python train.py --n_layer=15 --d_model=192 --n_experts=64 --experts_per_token=2 --d_expert=64 --d_shared_expert=128 --activation="swiglu" --moe_layers=[0, 1, 2, 3, 4, 5, 6, 7, 8, 9, 10, 11, 12, 13, 14] --router_score="softmax" --normalize_top_k=false --routed_scale=5.66 --balance_loss=0.00794 --balance_bias=false --router_logit_norm=2.0 --init_std_router=0.0205 --lr_router=0.000436 --vocab_size=16384 --norm="rmsnorm" --norm_eps=1e-05 --tie_embeddings=false --optimizer="laprop" --lr=0.00103 --beta1=0.9 --beta2=0.99 --grad_clip=2.0 --batch_tokens=[32768, 65536, 98304] --seq_len=1024 --train_tokens=246300000 --steps=4036 --dataset="wikipedia_en"
Below are experts of layer 4 (counted from 0) of a mixture-of-experts language model. Rows are named router (the router's row for the expert), gate (a neuron's input weights, with its number), up (a neuron's input weights, with its number), down (a neuron's output weights, with its number) and show model dimensions 0-191. Each number is 500 + 40 x the weight over its row's rms, rounded and kept within 0 to 999. Numbers have three digits each.
After each expert's rows: "raises" lists some tokens whose logits its average output raises strongly, later layers aside. This comes from a sample of Wikipedia text that the model never trained on.

# expert 54
router:463550412493515468545515505567490442544575511528504564575495457489530457534397529420452515523455425541457550398566556551492504542478532500469601447532521478483505468546504491500495538465544463530514476516547444501462486523473456453559462486555495535529511491513549547526443511510474521492480499449478449518469583436549538475475521541550529563452549475531485535433462474513444512518441436472509493564512564511539539529484511485484517484515535472528480491497567493441527556520468484506480531519577478493530547414546449441572464484512531477481499550468521539528538531460532563498
gate0:745516526464539520518538522496537458459500491473529488553509561525480515490468481488458513445556495519464526483486526567475518448515489578459477523473573531557521543533535511473497487558472554538453499457509518516482482534510492485496445522497487464526518500510510529513479477464524507574504483555540592500532515533484455545550520513493490432540518517475526516522517547541493562515525687508524499527521449479477463453545532500470530542461507559505504563467532487474500475494502522458460485475484477521541495551523511484515464531517523444477469538439427578511538517484548458443
up0:487496475561494500533466487549509523496510541476456473455490530444559572558515515555495513513492504535455476574513522459513505494455481490516568525544542521473524444511534509529523541458468454652519525550486528480539542465481471534453523468498587506466477496563538541483519565569470469494420518471536443470514478503574409484491474569439537562503493476556499558510508530485512462462520504518494455511515491476475545532546515487440427457468516471514513515528592505461459482487447490527455552544501507408482554503477467442509495532518532513581593504582551404478566496497448466560
down0:489459534528510498560451432530473515535549493440485513549529433470525627490537480530527509518514496578474475525492446501506504463563489522502527467474497492482487427486436538455562570534468426485493520571474464548498460470501533432474527490520405502538534471500536543538493535442507419466492407484481497504496457545534505559544539518546527487410504470596502497537504547531518473459482527432503457490541448539464470502516491510486557496501516535462447547521500521474477503475525515466550503418523574462452528436565486517380478554470465539508467562514572543426483475494485444496
gate1:510733486479483479528540457474458464506475519486522509505416532585540461462529526464467566483529485460485470447480522528462473484511505496566433537434463518516509523474491522478477488544533440530498494495461431471484518503487506511475481484521520472491539569510469472534523510492500461518515535518539487432507485452479485474451508432512494497505441515507450545493508465537528478545458496736481491526491540487574549511443478485492446497493502463459520519511525472440502499520474500490490532505477527497531518536494482483544449450552547479529483494530563559512512462523507555482
up1:573498435492430556526463571489456440488520530473481469517472462440417543459539533480492561463481509525529448461515492491515468533525542481536534514536518484474468433440481504548466496539538441502724507500509539461557537435547490512509504439527544490498557537538569516464452517518458509550463574459527478478522490494522491513469429501477495458432541555577473568460476525535454477496452544538528470479481499514476530484462570555469439486523536511528504479459487439464545514554504515496475535505488490576486569461459497508551478430528561499536513462489527513485534494512492517511
down1:580595488519445555450472399471486497490482454547501529458444507496495476499537478541558495503536514463472486528486504487526475460502504419471491512427476485495520473446520581547554528568532472459529518420506540497517413479500464598565442510447443506563507500423484468467540520485499515474561456504521490482472525497513514455428511491514474507529454458495507573519539535424523493457467518463445537486485513456462524476449456475464510547495458384444539430524468554518460425457492459562532474525497465538485507508459451500463440519494496552441461468531467583430493515518461487568
gate2:504470679493468518503479531485521475486441467489491461445543527489487510495459527517449470516543489473520504548502510473520510469513490499505481537511523503432494536430543536547428467514519461509445542564512539502586542447484457538489500503500539501472547500514429479550548477532461481476512503496499499488474487542485533515483536473483462444489464587504431551492580511482531465481431585544704497477463542519450529457490551454508524557457484537519469497518481436527477487499476514523483495525516483510489498534441488479508493462555465461487568517527417510529578514602512554485
up2:565493503419443500441474486484533492452497499487519461506484533504532463514489482440440546515507469549545529493482519476446519508479527494482556568515485469497516487441489452562485479561488538531484759519492508519526465498468560501518512495491474504445510545527476535489485452474488445492551565541508486470515508439465488563485542477469486433516487525467465477525459475511545504469542518533508540497414545532505479528468573475496431574512448510533559443474490539516468521547487502505573555472508493460562508562480524475566466531554527474458491523518447601508545504545518521513
down2:548468556477480544467488508524542480524505434528501485535496569472476521486520425511591480520522501482523446458468590518538397515470499462513458523498467520475476492460478593511546494598487553512562563429512513477510409558533462556516519524495425477513458478463522516477547539461498523480531499474530494509518461539501430493511484580567528555473554412515505488558465497434495483573567526519507463532453472448477520476504508466504447495465526498470497484493448533499486431559441418524541487504471494440501507546557426484388503514505532503485434479443436570447512535532496472539
raises: "described ", "further ", "called ", "found ", "included "

# expert 13
router:525514629528501537574438470529480475469483503517480506495533499523461548460604506517520449516467508434573422608451455403600523473471484533545442479525493473462561444512439512465495523429496491457490571528551528448454451462530529533511508424495517443516568483557446504487503540492531482531488503517568516486466469522464535441466457520524516444506506495486551494566513492469496526513521491478487444516509468520521518455448493575521472473561494512475534499476412505518542541483473466469467496489454486518495453471508464546520536558521484442452472497468504400418429436514501468516
gate0:716514515528499509523487525503494480528509499576536537469472444533519460454484512506536516482507482533472416522473460554537483466470509513507555470535469480539492457484495517527502519443480489479495522528523539493531522507503515493527514494457531447543533486523468491428526534482437433523515546568479492458443475541461519469458502511547514532547512531542526510569456508471489450467484712536509436522478532536542483565453546567472482483538480509506477460488488514468534499563446541441518525507462483533468526469443475472534519466482416558468479524486444496472485560476532537537
up0:517523487485469471441462510514529535446514495422549448534496504526458546505486494542516530520538475502562549522503571514499485550558492491500520564537494461488448569470516558524589503496472450748538481504572515537592468486484519503489430438475504514474474505479445530508464464459540484466540511447604536487458555548554499447549505466546510584477488501507519484522488475533521532480491410447495440466480542510501562456509463480489523502484564482539532461463561574510485515518549444480552479488475517469488448512542484507507477489530464523500501495472524475503525476474527495494
down0:663498472523426552474511451534512423517532459513502487438495570492507488538553495532574493501458472427490528393470490463477533467545425472479475503522463496488506556502483504540565600495508468552425451445520497442550491486545522465471470494426510484498437512484496532480476556552480492545510454511480483581506488484547460505533490455497488542491494486512548511434535454564525462518555421558517557500501494463499543493582469495574480520459546499526497501468487522562459512485472447478507513516536472519532441547506467426540474527524503479554475567540479536492498436480411460451
gate1:515719536440477499537446535491493510460536524498434480513461560481474572486549495535555504546482513475479516472526494548500533462482506578520459496513482502523512511489463528548536527489476518528468507468464492518504497491471490498487576512531514527471472459496565493570554467564529564515511560535524466491432448496542466514523491480511476474566552481468495459476552482516548499434469537706451539462590481464513488533496501499494517476485532522484480529462505597561516511494452567508510522496488516485451536495484470547559552553508527496496539466487485515501531552485511477470
up1:440508551486488532467496490488483478461446485509467566501501471550433476475487529446437499469449551497521461535487470544433477448475424510549474441494487480431456522505529499577468448540507532448691483595495546495460450523532495486511449491542460553529531468505508485530426549415441534500554536548457490540515540437510496509528463500461500455503553498522509535537539471537534508445469539497525478495530444511404477488556553513485485523481510520520490505522467478430524457548507488467481462509510480479488498415474531417496465539506418451535505505452460505497494485502544567592
down1:521487477576546500529502503504428505466533545555437457475499597497531525536486548484480433555470498510521504480441486522542528475469519535588484518465583492517594518515513558498502503408532490508449475532532542531501563483503480479508495564540452510478515463494474533532560500426517500529469392538515455448578501464561465493410442457500589499550493495414495503495526520538541582467477494510482466520447524429538481530475496526488562548495451488480513517574483596475523489565536546477556483491478520412481464489515496517492472523487515536480484444577534476520533447477452565561
gate2:529486642488483503458477457484489570572524562506507467511479480547487469495467490465492564474471541571442531500541450549486447464515465574513529542491507520499498544467477486495504443490494540555503437492473482542504509451487495516558491506475564555500484509486536485517511419508399467451474452477456546522516525520574476536552539508406491540516519466428487509437525457519500447484485556497715475486490502522485517542569453478504538520473533472528520479478471480493430493479487481536459499524465535478528587512462454446489511545481489514560551512570503478541507521524467525536
up2:433566532508551506497503498530421465499464467521513534552502477511504529547459417441464560556468479492507483476464529451504486497493472495548519506586549485475461491452505493525443481505527553498477700589533484490433539537450522500478481442538497524522506531517468473481528505500540489489469555515559518497522468474453427512515532516500492447496511453491498487477463570462524527519549484500472481562573470505545463535499509542520455509573514504528525439534442459522582477505532595478462433447491532485464408537502546560511499564457537481448475510405469475523564489468523477533
down2:553478463443481532555499524537528475571475538447456562484499501560498524453480461538524530527500485474472404496449496487530443515486418583560529522538441460496508475489467479550500556443527479546492523445560506448498501451506481533437497456459517474557515455555433527471509437463491570448537525505454524471487453445547468499472431430515579462445512487493401446505456451533498521542509517563603519522526469430584485496478525553496530489460443414462536509480543498460473513534534516544514493559535474503511503541481432520498510572467458501569477494486502464524434484508476480420
raises: "l", "d", "it", "V", "k", "n"

# expert 46
router:508461547522519538477494526532537447448494516537537557514479495476492568467493453480570462494501543451415437431559547582510527551506498509495521425510536512492529495519515532475536510494485481498515488518535539527451536540482439453448479482507474504482480498529587485456465479468461527486476445422489409503533523549537511558469455488523543484497520457526464459517479434543519445539471450461514509509540450513488435453574498479529453507411558523506487502518612528410540485483509555425532451499533415519472458503519418464401477436493547450521498489565506480467531575482461545428
gate0:630550505470497510541499461488481540505531430465485510492469481509508485509515450542506488510522536530502518534488530519528429466485538502449505497475472486459511555509513481480433521520472509517485489524465531543531491480439506459572525525483574536537493440500495488553582488485529481549456549486488505454481512516534489484446544570430420547531500423473516572427496472565491489464474697497507458503504487540538506511494566463505478430510425373493503509505496499485465457490491451480469436521442453473567513468485439479516486529545499486471499444501474517512525434553418452440
up0:461490518488587589498507559531435518506497469482461448481424478512508489497485509508479453482544562490494496552534519479405476536460551473400524455477509416525470588526486511476450507498392449683471459473503530491511463519499512470530498515513531454519503472539449512514558534532571469491436574449516533499544530472536529503499552582541453537519493417456515503423493525527453497546518553475495542511534485486513469508536549560476496433452503500498429445476502483552491479498511467522432455501479506455556452550481468521503540473498477519465490458520492506506575445514466478487
down0:479483506564511512509542473466495373516528465574471487520613490521461439410554453517568461571490502502485544573533482551526502455541518546508425500460488475428500446486548450497511431509564497492540479484443547470451442471492465421429470537503522481500480503627511464490517504524487527472480533516482517552441463515521416514570548442466508510569480463488520531457528440444460511472479592472489475513442534530491453449471418469514475472499535542500510573525474520500494522532494518550456478476452450482505484524452514573511474542533520511456451521471455504462504467512528544521
gate1:487663499584444483494516468523461513475514505494530472491497550526489464499561472484532490557538461513509438492488509504482456475557431480531451558489464517445449498487510496522511520441552541512536540573511476491508454515502468419485469501506451507516538549447528492562458462454464557458511493585517551476558463515455468519579566509516538550505492477463481488514515492468542513571464496752494521472452574503513501526489500503479456498505558516448509533512496465495519530486499517489559473524529451512435480518509471475484562520453458488516475530478488523473483495511498515467
up1:449483467512484485532467510543509578469496539480511489467502509523479516479486486532540489426450481483516528461497540581526514533464442484484490530480472490473457494553459459516493500450505541538796463532524415482483555502469473511488542527473450540554471556489497529520495531476536527457505490597516527501516487500474517483497521484550468494516554536460498497490485536457562486524482553528514540518440472544546535554476472528507557512493538485474565535493573436456495559433508501513531441581495497513468461526535486552479456502507439527486480477526554523501489488535481514506
down1:423529521513496504463483486471505436469485503522503487490493539511513539482476478556476474507447483473426444498555445611516490506524447514507556459461541467475496466489476469524462467499509526517526487522489493527451449553484461477411578521496428501496514463543565570541495446534492516495488442604575541537441505518479516544477545545541555504523469460497474492567501477505489485564471507512499549575472509530511464485436447472446534504573475483472501509513525496558462505436506532526494439514491412524505348442517424495425413408533447528552486513458540519486431514495514523478
gate2:477498715516519517492427512505543511502568462491483502515495504475493472450487544493507471508542472445489516491487460508493492501439491460505532507424487490512546475505514460525456506500523500540436509478498516463489494494494472429554508475517499515550510509534474482538501485499459527490516549560432512481499551557514495495565552509517460495472515488498478499466507475493454445529564553549717544501538557543442569529573453482569481510471494518516466525557445476504491466483543587457433557548495520491573525493433559529538530507504529521519491504540544507495476522493448511497
up2:513514527497500535493496551490496563556527497472486515479527498544486569460440486524490474506498511534512487507531497510484462459498532492431600489473520497494498527484485483459487549469429448474480766517523499493458481493451487460489557577482461437513504485489504483527472505484493527555509547486518513508503484484445517529472570548555451489469476450491531519472432551477470422468490519549503543539457532522467517537524531509520492500511486549523514556552440532478525436503517562462455463521501485458580452473503570485541486563510500613552478545506486549560480491504425498496
down2:517499571503484504497449557466557431552455551500583448519544543470440460435527542578534487463516535516438467529491446499476507476482507574480466572435481546469472488530486477487504546499417472553487565496493524479506478529489557504500452572470520485493484576582549463615518525570497524463455485470530516522487461548450527425459515494505474542469472492477479522473557428496510485529498440480549549544501556483472582515537525444536441488524403459513466514544491527442507539467438500452462525508466499509542489443428466547493499441507458551438547459512527514482465516509486425444
raises: "s ", "-", "s", "ple", "ple ", "ples "

# expert 50
router:493520516558569540499430530516534470401481514452494417495520474461500490490572440464501477526497536480548507571482517413517553546516530565434464489425461481523437494515457502459463481502545545522563437555519445548541512489420467496459451506434457471452442440582497455518461491500446540477471474471475566520429492486523529453554501430497557536491524395465471488529514541494519541473482548494514484509496506469443500458523459486546494500482424540503566505483482545570536528482489567512466532513464457472533442479578519456491507480508452514460425436441528485491479506545545499571
gate0:677479486495516463513553474532536489494450442517532496510467495485549553508502558487540518528485463455480490499436469442475536526497565508551461469521440533570518546531497489513589423506492532478509484479536494498493510462424527481522583484515520547469533518445503541492572542453553576488524564456562502500532503496486488528471474490519506528429589556500429507509545463524508460570446640503519476534488517492513517483479434464499493508544523511456429520547453509559482528493553458527545523552540526546495479594428504448483546500523513521536567478526464521527466474508537507468
up0:531483462495506521507506569488429458528517509503468530456507446541431516527504476529584550538486486457526506497510476380513486470606593507523512497534502430597509523534482421551481495447471473633536512478526460490549525472467483467487445512502550520529469472554487460466551466507475536485520411498459480441539532541506518519487532480454548589465454471495462555446401537471485433520487491503464563493539536473565469460475473524498489528549482474560518445566477533468498518477534521507517508523486456556484527487548484500556488529464468470508514431443509538497530494596571545486
down0:497541469533524494554430518511544558494504466502495492518540497422485478488579423480514441510469518448519588529501501521532512522524540563493524507465469437467430454580458491452444526475520539490523481552518421491517492499512573495573552543452523537488439471520486477512462497502436461440488497471499473485415518448477501511562539495547558506459444416567524504565455539535519468409442494481512512486558532491463514488541494525438505548398439543536539502517428527541487527516457465536489499487426503477574506503492482496594507466483426483400489506444503487448548488484489450548
gate1:510716478464505525553532512453489506550501570518506433508513512530517462492494508538466506551474461497520596486516551533488502417533534505523519520460489505522518504437539528494437480501551477462559529506540493485482538506486532483534581518500569528472487479458507494521499528569487479507491514541510495414560467512530487459428468471511567480484502465524465582485442496467459528506456543695457459532522453501501476498491457441490505527471505455481482487504490458495475548504506476476443519471506516502529526550491478537491505476559470459484471597498502488465468521499567423479
up1:504505544554481514539522534466477495508420580529467449532441513518526510527502565517544492539502538483503585492559501437511474475569533503525493517454438478488535538448513542495477538480520482462703525520488497471422552452543477472537562516572486539497547467490485442471453516510497519471459512539488446378570513418511424523457520446526585510469532525551510559457440489475396486491489485569438465517532470497482442513485446485502467459468513486469482453492516499512467503505539472469471526508500521500506513575484480554478492501561479441476499550481525489489472552493525467490
down1:553582419568516505503420534564555421491592472497476524472556486456570467508482463507459511585492521483533537593564540491482569472467506523566494494551431549546536452542530508503545502465526596505527499486557460519505532554377565481488508507552512530475490489529490509536532525458456515509516451431514518517443555528472524446564500469508514545486448481457472509548536542518481559487472515545550479487497534498485564498504464504456535565492456521466551501550510568535513511497461524498531475503510461465542499524519432441548448507448439487432555544539509521442548480495522524553
gate2:514507742535543467498515539506506501551517509465428505510520468546545508455507476564498467529485461486493443446493472495507526538501497448499512480489507464529547501533492517494492550540468537525493453479492488453524479537541464531459466520474560499498570490517552514456488479488484514529500496567518461512559507531462552492420524542534540495481433545542463507508482542486473483495522522519726457483561483478466465515431528563517491444459463470466496494563480475452511476514495527532508469471469475441466544493509522512451557542496489488534524539516512521530466488535490471551
up2:450493508526515558560501504528517514477439468494509496499435534484472526480537444538602459541526504510499513499419520514528510499502527565514508490489474424513542491510509535564478512435513500530503768463552447468476494521481505468478509531541483459529512515554493470494527455451548481500492495463529480559545515495531506486504547513456467558476477412529471492562516446547517491536507556536547509546479425393500459467522498471547507515526479509479482521522541505524474469504511495455525434479456496469505433555530506567434552494450540472469497482481455544507424472487504528507
down2:475434646539472487459490492475449489457472529410509519503451535520471529517476522539621485572532525533509500440443437524491487540495521566485548505424486521469494541487513507499499489467493423464478488521447500527502513572539527459471524507520568475512468479527566478452504405472553485532526588552562476478498473514508509563525476559461499447424489508513526479473517530424451530515483446528572473535562430492435502493454441516515519494418455575508499516566507506504415433501536518509487449498513490526583532539515493461416544516494512542517494510472497530546514500508481543551
raises: "and ", "K", "A", "E", "G", "P"

# expert 19
router:512544541483458539451449435462526501516538518466463524468519461509572446517526491492409505447519460516570450516505438518482472543498548460553541472524428524483482458555454481462470528532511569507519504437445444488525461436526589514482497449491531468489453472490452475504514474516525490490589526530472499475399518504474516514517567442461453484534518472455478491503508483463528473493527485433546523482434514536533461511562476534472502455560433494524483483481416519453505531394456513522517508541416514503589529457512608486561544462471532501440513475570504513483511516429441425564
gate0:652498520482513539519443487485484532516500537495458544496422518447538511507502497471489428536466467502491537468481552458501479471521565506557487498485505483532488488445561565566486484544482488498478411471464568487459505452482495542521519504525457564474482575537442463574502419528487488512479481474562523494521511518488540529426502508464547511468551506466434500508460503544505555479480731559521596431500456470557445464490540503546457547503474516546478477503497483486545476505484519554482475512507503532534521473545466499501500461489529503533479490496534524542488556511471553476
up0:475480515487473492550442476512488541565519521488444566470456502496539522551541464526516504519439480487484493526495535449500452466528500477556500494452484557561444535438579560510544527506477524713493414473444512486469503458500540534534544543549418570478515531549406460525541481549436502554457510497568538491477486499452520497436476520493503534481545478514462474579491448527469552469476563548504613445476450505558436484450541473534469552529452544528470493492453480519515486490499487507480461508477512540486520483524543500490524502491539466531519492526555465507451528478450518487
down0:461585545455484512520538465538483487487559538518507445453497529544469462511484478508538488538404415447518546558523530475501484521464505534508546431479510549414492444565554489512480500458497499549424480504486446533465516482484431536518496483465519575482510558492516474501511525495494504494469448513510491515493597492488491559470556515512458503486496476385504523463513401506488476524495571433518498488480611511495533559524439476513467496506408499513528492472449445552503475551374462512447480461426507538477469538576448486601526549540479491499456559511472502465452507474512491535
gate1:444714475572496518469538527458478515471507506526516519526531491514488480503547427448484527478567602609510517515506482473513515439499483532507518479548515489492497480516470488458506483512517490485480486472476485488553496546458511421515527544514448503470488478449529440519494454549495531526543487541513457428511475541510522535501489455568534532569497502501547471435466447474517549504449489696474472462552519542524559457477471454510536550474491502500529516482456474509479476480495545438527494452523466443470503535516502490524421559529498476518532479496447460479484457485480539490
up1:555488561495529515485526541473527488501472523463492532472478512467526539501475547465455467463474429455521453479511503508544510531504474500489465539432486499514513499535461453478569521493510455544693549475532503472524470449534540580533440458550482462475545423440522498528523546503524508447471472454527488398490507501459442483520479476520524531502564460432435511469590473506471540545515403488565448525475512538491525446618510490519536497523475518588441452539491463520491507525584541457451479509465502510516546517499522503486485500454486527467449511495575490568516516440451506539
down1:535562527503602533520530534451536474533522450500521567484509551460542558489535428543435438515477518455555512486450595527530486528445568568462522485549472500508539521553451589469534520569530509481540444480526511495431458484496547446567470501471445500561478429520472533571551509490522465523451497555547507496529449481477431462542538497464522506532511494534474439514461555481497573491516450503470498522467512549490421476489460522467481500435448519444457558419503512505491568519562554539464544486500541527542475536473439525494561461462514518433505490443489538545477517488431519561
gate2:491471689465484457452481474501464558543517496500572488533467548546523494408473508553537473446511537526482558494449494453475512483514519499476520515486534496469484533522539506447540506484446455486499521515451516569506527576530495526522508564552486446557520455452471457515552508461503531501517538499513490521530452535481511479460497525494499479520411515502524503517564558493441494517427499453683482408497464400491467532502560428516511545474517524492491495512486522487427503543522470549425544521561531517451501528479449523446501493506474508515507524490502485553467491544452526450
up2:499507422494532464457466526533491527484544461411480493543509524503518544461507506545515505529481513472519490575526508427459508491499477493501495463536496491469495501467477528438549531536441505477479744473505424465518575460472582471492465529497535503598538475548532449518513495455507542496498472500494486517478468494557517579495516516519450498600436512527568493434529624501451453491486485538564521478500549509531487537527428487513483545492481485498521499490508472498479512496477492568455500493474586430523452522473460462503472503496497435510533538477449510529482510540450470495
down2:479521486552501492546550474536503517496551498494522494484510481529541479511486512524540543493445482466529497491533496523481469501514399441578421497533403477438476527462539496486440535499488477518479648486578559446528497478524476569461465427555500518559443580515551497477433497446456555477490511593379474485490568545461481513486455419454448456544431503483529498546485438497479422536500499479585449515541546543504470560482547528492547525508482527532575478529523487546510497502528515542470521475527529510473519553502454483545501510508406531474503543541477503532475480469507489484
raises: "and ", "(", "in ", "on ", "H", "K"

# expert 17
router:425555413523532439529548505513452467559561462520527537556476427514470469557426544469468564516430496533505512403501515565476467515468516518493497466546458493449489449523562496550475439514533482487470532486507480477469513559526481457520466460552514538547462498480477561497447501487456520469480505517499477477473577485506518449469515523503533483488509546514414537438468509508460496516500444536525532546463529501524528559529521498523575519499577536580493457585541472477398530490519443543502475446550432519516540426448464482549458441578500493459477562491499523585510480508578540447
gate0:701513568579570472527457523536526522456491502478537476526511510495419500467510525482497448484533562490528533491516496501489500486514544500507509398491483509498495568446470587471478532497457405496547482489529477532489481474456530499484454509458463547488455528441525478503472539493523523472489455492511537459428482481499468486471529482483507528515598503526497477467492458470484506545486696513492493494451504529480499449456517486495526562495493510504514484535521501502545534510449512526460543470491580511459510528485540482491483464456467497474504444524424448505405491584521443547
up0:502545485502489542523534507486431424607508450519450461499477481489440547437518547536498498579498495559500476519503510500458527527582524548477415471530492467473467504531556462500480443513512474681482488480546523568497526464514566528509538546481525477557471581518556483557547512542535561513442515460536513490550495521451463456467481543471524500564533525526505472498463521537433517544465531487507481495501469494439510451537502527498473503474557504526451489533500445553449520575500517449493434570549458511531470476454524504545508508548463470459451459476489476541596518528593531472
down0:583547490430501500498508462510514503546545492512490471535506454547496527503473500453489488505466515444524500428419497499450524510519568459473558553584490502475523462460527475512469505536529525546499519431511551523529491519509416489526462507534451471577512495471512556502513458490539485544462558516510491518503526533559434485532569520457464461542437466498419520509470482589424429467498621496547492517483449492466478486553510571536493564471481502537564464492467452557517453506523552476543397507456490536554459467475523502605506477461517490478581565509602486549532537512480547461
gate1:459756534528512441531481480459499507533509490485479494475466513544507542540558569519516467514540503539498550482558482444467474526543484499512490489533524512518558514470522540456483490474489447531516487521456514526470516502503504525471514497474458456491542477464434507531483508574523479522562508517510473522479508485495499531441482529488459500507470471511496502487514465531554533504494496715465541478483545516514474520588505488497476412535493513413498535483493446519539486503467512431567527540478501453473511514530504481445544500493559527504521503544553484480505469586494470525
up1:486500534508523481586433514503486496451524512565556443555487460450491552487485557471491521470474506494505464520503481473562509506551511605478439449494577426499484497588530507532561519433538478531685521450439455451513501529475512444490436494462564483466526571518497546460478452463425447474479510514474531399437512501476466489476434479511559507473447537536507501495479499528444489457440498511508537521501531457501547512481458590523542511524490455485537441537535423422544530494497507491446538486460470502404509524492514525488556483548525531479508512491494530501526489512519496493
down1:533423524521530474544444535484543574483509578539482530496524492478453492489479520474538464523517555528480510504513468519535455495484560479517605434402514541454506460541546529514557572445581486490550530493537510493530553473514525479484556492583492511416390543479513441475465537510519483435485541502538535534529456539479490574481468567529473504381480446515503446558519483519516522466485478477480449499489473451465492445524461526475523540515431528524595564486584481495461507534493504495469498494454459528546556558496592466436474505499447489551539533520490533473474572523496521495
gate2:504534660504531479538573476512509525578523486506570485512487559543512477565441505508498519517511467520458516542472524509513471526515479508486462556551529478514485501546452437544572502578512514552506473484520475513495492475571522480504494527473528467487465528510475520533503440573493488539478500536522512557492518477450521537469428497514576448544511469487552506536522501530494486461525504542776441489492526555488538451516543529512535473496490466467569454498473545533545531481475519491486541511522455440493511525515462523501497520502450458477525523459510541498547542505499493528
up2:501536449519505516623539471498418493509547481517447531482482516499477496546499540519505580541420487499504531438499507557478375467527526467476440484601542462550548505489474509480517509534476545535514686454439505472502489479490478499475494474407444520504462463435479472516513490511503539493554503472460517563539530531476539483502553515499529513473471521493531501462425516517468507508488543526478450495536504476509494523500542468494519545498499515430559541513490506545480505537534453570567467489491427545484417440553424490482449488560491452472504495415509484548486446508490438477
down2:521397460421508519498498526594523515570523552527443497456499506493466485508556476509515509522495531545492528522498505491517512461491507454537453425474480558493510527572483552503516474503485439514498484599546547513421508504387559526535547523585426568472509497502483492562524522462524548475577562470471517579506443531598505515519543552480547477424488504555505530533465525523481555514519567461450475488494513483508506548425478477550527549415536555432483536490532519477522558562428498480494565500524460498473529491564528481508483481522499494438413495457489556501478498449492502464
raises: "oc", "ole", "e", "and", "ol"

# expert 7
router:501527521493555492498525555506452447474444507540494533480464451536482547446552487498475463527526583453586446545493515558575512522462521535528475467544488452470441471514512535534421549560459574459493503521512513484492528532476528491491481484508528439511523495565485554502537455505491499542532478574591506505526549574460557529503492483547522485559499536560455513473488428494546536455448512468453506601531436495496474543428501498527408485589492513449524498540424461446481429458527520523439478529437449569582542436518476514496579524455495449468513500518480508428526522482504540482
gate0:769470510501477500476529507524468496498493489481534487499560546518516517548591450494523479555472444526491541497471522553541484501495476517502523521482501464529488550483487522457492530526538501471503525474434491501477479567527469495503503493496480530499480458447462458466479466511420532476475533420518467571532504487487537537526561522459517501502461457511456473512518444515496529457543692520461403469526505481535517489467551477491497522491460528427517470472521505510551486449475522567515451520545496504466488483501487493482495467502482514547469467481434529475543544510522551524
up0:524463524483477535516489496571564529516502430485564524522539520476484490519513496498539448472536487456517506546531449553479490542481508487546513519459586441514484551506440478405456501463530458706519466491516520542519520536553459532496477455491507472440518468479474413478505477469444543515461487470530493559463468475523574541531557455429510506504443488532451468489530525511497492524519525532499511493506460541506433542490549429460421526476426524481553450456504457537535482452501483568478478509537493443502466489506517432465479477509509581578443560536455447440523517528558510467
down0:577574528449506482528444509529461496545485479448500563480634492486479468493474520460495541516524494451533538464546498424539483522529526474530513541585433485435520463553492488539464516562557526424520547487517472467490469504496490498539504469454448545424463575501603473493468496456459519411526502479468429496506575457449504532580475538539500534526511539562498546488543475472520439479559566477455487512531550466540512453480527442506503586501490519499574419476473535545551515405523489534446523512480505510552527473466521505527581503513476555443517518458449497508494509476470468519
gate1:490697473551520492516558509506524533529488446512516478468498521526499520481461528479548489458541512513474505454518511507505503468484472560468519505485495464516474470458539591500539490525492471457525421461478456443486449546543493513463461499526500454560522458518436431454543489470455495485445471520496461516441520482436564501468489538483528491489523500534460465535483471549490547527469522719467501531473468482505531529494521504539549517496481497507531506544473472467502475548514551517547458474493551571467451484508505523508456428490483472472500405532457549524546428582505533481
up1:487456515546422516545495527505524485477469549470474517511538527463519557609581444540568485536449480467480521480479471448471479448534498512479500507482536549469490561522511480469513486458546520527759508465422557512572518454514482454445568514493552527458536501511527520512484578483496506500566484493471566515530456533526471459495521461511540498512483459461514520496494583449497486543513512506547476453491482551433445524496483506488512469518527477509565489520526546575534495482517446474503516528512477525495583502472485479520491562519574555515537531453541494493503495475542495472
down1:535533529472514526463479484540489495500477530495494540525478468494474495444539515507464518563567557525512550555520490455502425526479507489498418524538484508431490543501457558535477484521539516490499482540532436534448462465468480455520513535447499546478540530622526451459483544511484461428583458481600536527500368493487553513591489481587532488536535498477542511526511447521493487460505541509516442491497482519540496555479507523431447510517509502511623445502421517511525516493446476464437458526474452542559468556524463561585565528547438507463553508501513476450495557550523510528
gate2:456467701512476502510521527543504519474507464529441515520463494487456461490494445528490557495451487562488491481512521529487467499448477512503399534431496481494466518511501532567435471478492546516461477519519500529560523542553518560526506486444552489448380532492504441517421517493474463472498500435471486459468479516512529490492477496562476531508485546495589526497500459571419512474446473499652463466477530510530516498543502468470470521421494477518462531489512526468455455488517489562539544574524543493505488510581477439496471495551467518460445459522450481494510430510495467494
up2:515504449529553516496458540582519494517483532495550496523555496528461518521533484496484504492518479487470481481488495552514509514502477518558462451498492532518457523441526520549521576529516522482455680433423538447561421488528416482468476480495463447533552500479456507494551516471566563474513498541486511497470518539491512490421499464496539472477498497521439462492471534479537456558535484507519600543587437529485418479467537526491483525521539467499495389567507432513552439503458495541471434460544503498525492438455474499466501477447511462529470564502488592583511544509554483526
down2:514527510470492493490523462488543606464570507557443470543536521488512496485503529551506507515486553561456624483588580515524455486514491502598540518534427477482515487499427529479491535496480465526540474487496492532466484501543578499499536495530512537476523483524497556491559487439487550437485548551567559527466460504528541457493481508515514514521539538534519490497552452535441564490477504506579490527438523423543543500451449493491533479548502528492515480452510476459507417480520426463403579642506516490502488557516469458557479519542466540455470445519464523553531516472484534438
raises: "and ", "in ", "from ", "of ", "or ", "while "